config = dict(
    normalize_top_k=True,
    parallel_block=False,
    init_std_up=0.0367,
)
Below are experts of layer 3 (counted from 0) of a mixture-of-experts language model. Rows are named router (the router's row for the expert), gate (a neuron's input weights, with its number), up (a neuron's input weights, with its number), down (a neuron's output weights, with its number) and show model dimensions 0-95. Each number is 128 + 24 x the weight over its row's rms, rounded and kept within 0 to 255. Numbers have three digits each.
After each expert's rows: a language model's description of what the expert responds to. This comes from a sample of Wikipedia text that the model never trained on.

# expert 52
router:081072125101124183140114096142155134119122159123122155092125192161108077102120111111136147134144134145106133104148128154082125116149141110114124144141119119173169145130114154102111150090114141147165153133148113126161128137173128121146135127137109123156149145129083140164157158113164101132
gate0:109096132142123118177125084100140106129129143138132181147101108100140150071158165152147158163115154100093133132120137124157126141119120084131122129145104127150117193113114168163136136111073141145142146128110137111147107073160156123147119072132142137144141122137117114142117161102119137132
up0:164131095147147146162094123116100060124098142088129079161156120127127128158151156102134136081126130104115144077127126091119115122138108117126136159158111133114129111128121164150132136100073160128143115152107153129130143098172151128165159133142171148160129121126117132153111152105114107083
down0:112118123126134114137081115105104123156130153058166162157147140151120108154096078098138131096144113113132134124137092093144137132135131136185101141105140133115139122114121117162124121141125098099104101107060120142120102122112124175137162111116082138159112127084152154149152159118118137102
gate1:119129132095110117095158097136122140154160126121112126095115128129130130179115136132112141150141144108096125118144159162134146170164147131139085079119141158217105115111141156139123116114127136141150159121135116102103136160149086099120113087132187110106142116152146099134128136161169112150
up1:127143105120141136087141109140149120138098122091128109131125145089151125133093132103148080112139112087095114114119194126115142141134152132140093122115122165170105106124164153164126121108133139148142091108127156127067127147099093120145145125148093146156071118171131088137145139149150153159
down1:110149121132127091121133102130121123123120119106124146119119184111139095162120129118113113186096186108108114139150108118139131151145153138106117124074153156115127109130133146116130122135182165115077129145040165093128113169135101148117138131118130124102116099131162115137134128097126109166
gate2:115139085145144142096098144108094133120145121150132157105091177157118142142125135127132103144160111105170120139141144142154132141117150138100109112159123134094137196124128093124127100126100139087167155088146090163139148127137164130130113172139122130080128101088120149130094168120108121171
up2:147155133135111096147102103129135133120087104131124104097144128117114103095075049110129140111088146144125130121130152124100128157135057120121147148122126134143120094113136107147126120122133146130108104179096121118141116143121129139131145133137115144144164070169163118132134074153165172155
down2:113099137123121159121135124139149087088165102161100101154119123139069143134118150135095150145145195147150133124121092131126098115127122133136144157106136132119105142112088157105107126144099117119132122151200151084113128069133117125140100132165116136140154154156089112142159141101106107136
It responds to: Verbs and table pipes

# expert 61
router:108118121087091131126150141129138127140082105100159161109110132112177143099134102145166121135122098127113135135147139130137112152142125090128098142130107154164144123114159137105138135111150131183101129113165117105136076110163134180069096108125119133117125099168147133139137127125197132089
gate0:100085105119161137112157159123141133146153120133124172120117156133153141101138148137109149121145116082127091118114153100132189137109108111111138132138174148118078179128099137131129147135087130160130123161109104095132136085140105144149089059107149132155105102131126154101137138127168130115
up0:165107121144136124133104128142098108091135121089169133132133154106103099137115113095109097092148088126095100107133114104092130125152120121113133158091125143106087139142128109141145120124130172121124087182110134143130161105108084105159135121145180119146127087133150147134115102121102129050
down0:125160168147115110124092109136123166103145142110144124119111136132129141145107063088118119114141110131097113147126126147139139110125143112117091102089133100131137125092144130123136120116110120100109101030091116123117169147123140096157108148136087083112103102098135139094146110141122172155
gate1:130114120128111124123168112102124147121144118112123163081103123101130133168112148163125126150155152110128113113154150164126141157130125119126077094132108177170114155083118129130158129114117116135168140143136113087098113120157112086104096132110188105082154130137134080165098130109151108157
up1:150108116117131107092135078124122093113096122070114113129138142129159161123106123117184061134113136087127101104138192156139153162112128100130093126104125155124096126109130096156155094120109155127117111130111148117093097156107130143124140157129120163147123106175139095099125117120119111120
down1:126138096177123081143138074131098108139119168106132154108119183110171125125120139113128144150089148103081126149148123111140134106133118108093107122102130151118131099119124146095112141090143163118111114128041135137130128144145098150107109137139193152129120135149118106164140113120139132104
gate2:161110109144150122086127138116084087136155126116132135093080172126132142139101110103099110146153164082129154157146135141114149159113143117109098112128151149129111134146109090125123097097103170107133131135146151139115128130145155122102096148134149046109143141121144094162163127118099115174
up2:121164106151111072103096103158134162147082141143135129122127152141127134102093112125150129122117153128179142129137164120157126134120109109173127186106152129113109163112109110123104117099148139113172118189083139144163133116148085132096131148153129133121109106128111141124089098151148114171
down2:111123118105141086111169140131146092126135146116114147131127173111122133107134145133142146190136147128167114092138075105132154134169069117151156155108130141137118116123092098119130142135148118153117148165163167059118124116131078157153167146137136117117135125123101118120137140162105088136
It responds to: Abstract nouns after prepositions

# expert 1
router:097123140087110143144122103166134122124128145138123142116116175167145092153143095132140158165111126156128132140122115118128107104144099138097137138069120135149144139171132141142118105108104150154150140130179137117171089158187124110111100098138108118164132141122093168167143131104161075119
gate0:117106134142103117163163138114127101153141110145137139107103103126182158126147170143134180159124166102111107158118104104115124119110068099119122118120102093105125172108081153137117128136118164118178112121119115097121110083163166135137120109121110103164119117149130127107136140124168169099
up0:143153119130138109145079152166082086124096113099123115151157120124136132161131127087138152098159155154116108104141133059123122103127093120142106135116133130130106120142089169162090133108088177120147128157096131101109102103137143123146143099140147138147093087146113109121147149114162136090
down0:126135134111126110125107136109099123135129118108117170158121176141108123125147103141089123112123101155133125083119128090153141115098160088165131099081135100098163139085150100160138126107112088103104116122070127113110132135120117146156177082088098116134155138136174089130142143155119110139
gate1:142115136115109110113153122155120138130119150153110107077101136092140114170146133110148134145145138092097114138170162136131161155132121125098066089150100145163099118083118123119129106101098115135125144129130080114142146160137090075103111088099196130105122125119115136145120121131141101157
up1:133127127144160150092136079148120112104074116103103117116111163083131128152070121099132088114116118067120112126118159130125118162155147153098098125102116180158100126112120134163122114109144124159129104114114129137087107163097128111139160130153126174146119124157150133116134139112170163124
down1:109166111121138082156099099126140125112112118084136125160137193126144164094137150106130115145066160125085118117131096123150132134126133116120094147106114136122132109102122150110127117099139157122117099108017121106140144156115101122099139146138136137134117108144141093122123127109111125151
gate2:105118118124132115122120120117086123092154178116128121066087152121149156160154098127124091122168155087174119130170136147132162118128163137133088126143143147141141147098096125152099095114126125103136165135124155156130134137133149093107102147162156126103139129095169168127147106129180136140
up2:140155090160141075125060140137139131140046146120124126113108104140126148139136115125113117112122134160125103067122149145123112158138124113104145169133121157095138113137132130133124152136128151125150075169109137147143129116108113122156131112131132111159185063152121144124133103112095122106
down2:112078140117100085103117132146183120134123103145137139127105133154094108142118117115154184146111108144131153152124116096099116124137115160163180164116110095129132133122109083168109120184113167120125140127157158084145127116102095128120122134141122100139165145138107074118125105090132105115
It responds to: Modal verbs, word starts

# expert 24
router:089122111096104162121174132136160102107096113092100174122130160161148119140118113138124165169089132125128106144143119108111135148144113084125099098099134105181132102121142152107149151118128157160111141166153100116143085116121135153082092083148094125123107133174120122134154108116136121113
gate0:116120123116116084135121116104133125137144113144070160152089128152149205119135126169136166133125127080132120184111127135108183129114136112128119126139148122132104168103098161167143132125099123151131110142106136113132155089192142125090132083110114119157120113160135100124150130114135133135
up0:176108141111144094117144119149082098164093123076097117174138151158101138163153139111125144133110124075140131116143149086093121101177153151126106181106115128125111119128119103141124167127108143089153116165090154145115121111096122139115144125157168138157126117152127130157140161141130130115
down0:128129127124158124122116158097119129096130174099088136130161139131128145134092092115096124114184119131148115122131116149142150145111117139112113103147161108111147133117126152137125154132110097139133119094048095160100146089112121125158147152084130090071114089101134129150088089142127156144
gate1:107114131127107117120163095112134157115152140136147142120114133161141125186110121136143123132142124103106132129163155125143138178171148116132051082118117157201118146120101126087152108089122136149145123139135114131108143146128092109114082092107172123092155139135139108116094159137145136132
up1:113113153149122112108136091126113098124061128082101124147132138145172131141084121114172114117121103063103142121149184103126130151149148149125097105098120159155129119115121077124126084116130137130139121104116126130088140152102085145097106128130114162161118119160141104115106134161136151104
down1:121129112129108101140130105110089139133105136123158115126104182125126102137145139113134135153094136134087101154173110123122146118147107088116112134077125143116132117130141138126110136114151144130103112134000120097157141195162113104127135128131152156115122123135128139137141100127120135124
gate2:106141091117166163103107142099113112090120128103122139091106155149109163147141143125093096146150114090114117160154205132159160154129132143112131140114151130124138149074089118142131146116115143055147119130133114144120145160099137123075127138129128133103103123148125149140130143098138126176
up2:143179076140064081096091113157104140112070130125122143123119144144124120126111137132131118100122148161154119117164145162142106143100108122120113188094151108127113138133112125149113118117109190131151124193110118141167126125156089132134123153125132150118138099133142128111116134151135143165
down2:126130146121146138107139109171138095129155106148136190160131141145117160143159135148159119146119142150180132166123077104099176128167135150130165135119111149144109082093110095106127162130127144135076149115164155084097118130117117136113157125167108145164148130134093141122137117145106109124
It responds to: Verbs and prepositions in prose

# expert 29
router:096125161105132162119124113106130187103096157114147108130133185164144115078129121139122161156127146157096128100188135141110137125114127085116117113112130137156183151119134143104128118110138122124160116124148097111168082150144134128140107137145127152100158129139087138170157153142170134105
gate0:072142124158102101114143136086162137116117154118126151146103137110149160130154150140124170124119149127135105173126143114099152111138114088124085112144129085143146177063095143154137138135122159121189125137115141137138101080168123118143137077118155136145119115127115109145114143150145132165
up0:130142122164151083110081131115119112138091146080119105141169151112147132147144155098110113129123136122086112122151168071106118116144142113124110143139049114120134131154099137145090122132105164127131138159096145158120129116154131134151122139151185136201138108120130141145145147127117136113
down0:150153164128157124102046132116119100156109149122163100144131197130136176114071088127100144138170135141167140111141126108161131109113134122156130134129151129121108125133131092139111123141135105074149144076096130138119164121119131115135151123115106119138139125125149150138111093170110144142
gate1:120107132113099135094172115108109149126134161125111132098105121124148131188102111148163115151130134120112106129168176132115131175177144098131077110127133157194111137099117133132141124118133132154151143172135083110102124149146119099106112084116188116096134129132142107126118148114154126153
up1:160120096125143120094166108145119120105080121111110124086124153114172103149091126106184108143138145139143096131141195115099109153135147157110096100101115144154110105143125116162129081110132133150110111132107130104089127162109146130128157158142100157144117144134149109123141134106180174143
down1:123129100140138106134129110122133101132109123117149139137122181115155119139159122121139115160124127109116138172145112117133131100134121105077118139075119147100139111125106144100140131112159132124076138146007128107139165188147141113123158133138133159122117107153150115112101118116109119155
gate2:127121102150170118106166121098098125093140141126122147092109151136116145129137093137128103129139112083065129158162155145122190158129135126102111110129157183146167163105130128098135090085116154088165122125140107135134149122116126127105086164133155166101125121149139128137140129147165138146
up2:158128068137113110148074121100156119129057088150116103113115122123111140126122144130120094097101111167147086116101137160116093143114103129144112144115114150113103119120127106153158157172155154140117101142119157105163133112163107127111102122091147110143129113124138090167093110157152142150
down2:092114135111139077076118103147098105073150104168134138135122152112171132135112129147146140163118165141112111103147132122186128122151144107137132106127130185141113165072103105096144115129121132147118140127193133100101115112105116128145138149165147088142149144102128103136150121131128152141
It responds to: Copula verbs, list entries

# expert 31
router:125100115110115162145132116122116130140139179133146114123086135155129082114142116123152146123128135162110080093145122152116123168149112081119117185141096167152144126118115102125107099145096149093154095146163089079148091138159114147116098092128134110128131152163116163161129130117150116094
gate7:147123086144079165144124145151085157147089162140115151160093110148095148121095113091144149128128130104110097147112139170123133169154132110123151155142103189122091174098099108143114109112117119107123115145092129127131158098121116106107109082154136118103080123108146112113111115124152123114
up7:104118113124127148141121111094080171208112156187139086097110141166153084135104116106124107116133048108154141110137155160119145120118128111113128159150140157146118155144164103133096105140118117104133110099129128146149132124140126104143088123137129142132127115111135155093119143127151137144
down7:155152137166111103120160101126207117085152112096120147070128134099133164138139150130115101112129148132112136109149133139131152143118136131134171099121154116121139133112143170114113120110120144161129151097091107146143165192115140092125142125120108077121117100133113111157133155137123117186
gate8:149130152163116173103139105119163107153126129127099110125150091100138129134148170137135184118167108132125120144168084118120106120151129112112134115163090112106158179111166124101133112134100139102169122120139129109145134126117126103129154143159159130139166136138105166099104115091142163060
up8:097087155182131097126147124146141169141114134127084102137131110122168115099103115102136164132129115118160104122117084128112140114104112102117127129117132062107131093123167090117124109128092135125144139078121151103081111109122131092104106100140117133171116097109080137132116089146130122161
down8:139108104123098104160133095123159125135128106145130143117105108136127166139146169109118122085139109088145145114130181147105168113124104136072096112117109106092138154141146106115102099140127104167126130089103108095122140139128096137126100156075144169123105103112080110069115094127138129130
gate9:112102121085109141118139067112141116128124151117152102109112148108121135128166163165132127123135109115107098123118141150108140144097105166125109091172130138101127118142121100121166191138156147114164162108167154072140122129108188100153145153138150084149119141102119135119162132121152118124
up9:127108088138119141112137122126172113117153123145137124110149142138140130125146126100108166172144113151152171096146148119133131158090133147135103137162146147175111120101167133098070092160165106128110164114142086070112159143130107139150117082121097134155168129115128128146141174134164127134
down9:116097081105117126072122121143114145120162087157147131143107118148136114128096088125117114156133140122137162084067129120143112187134172122123131159123130093145148107138146159143136122130134112108075128086116075159124154117118129115124126097110094125136123120119156146150169170128087115116
It responds to: Nouns after articles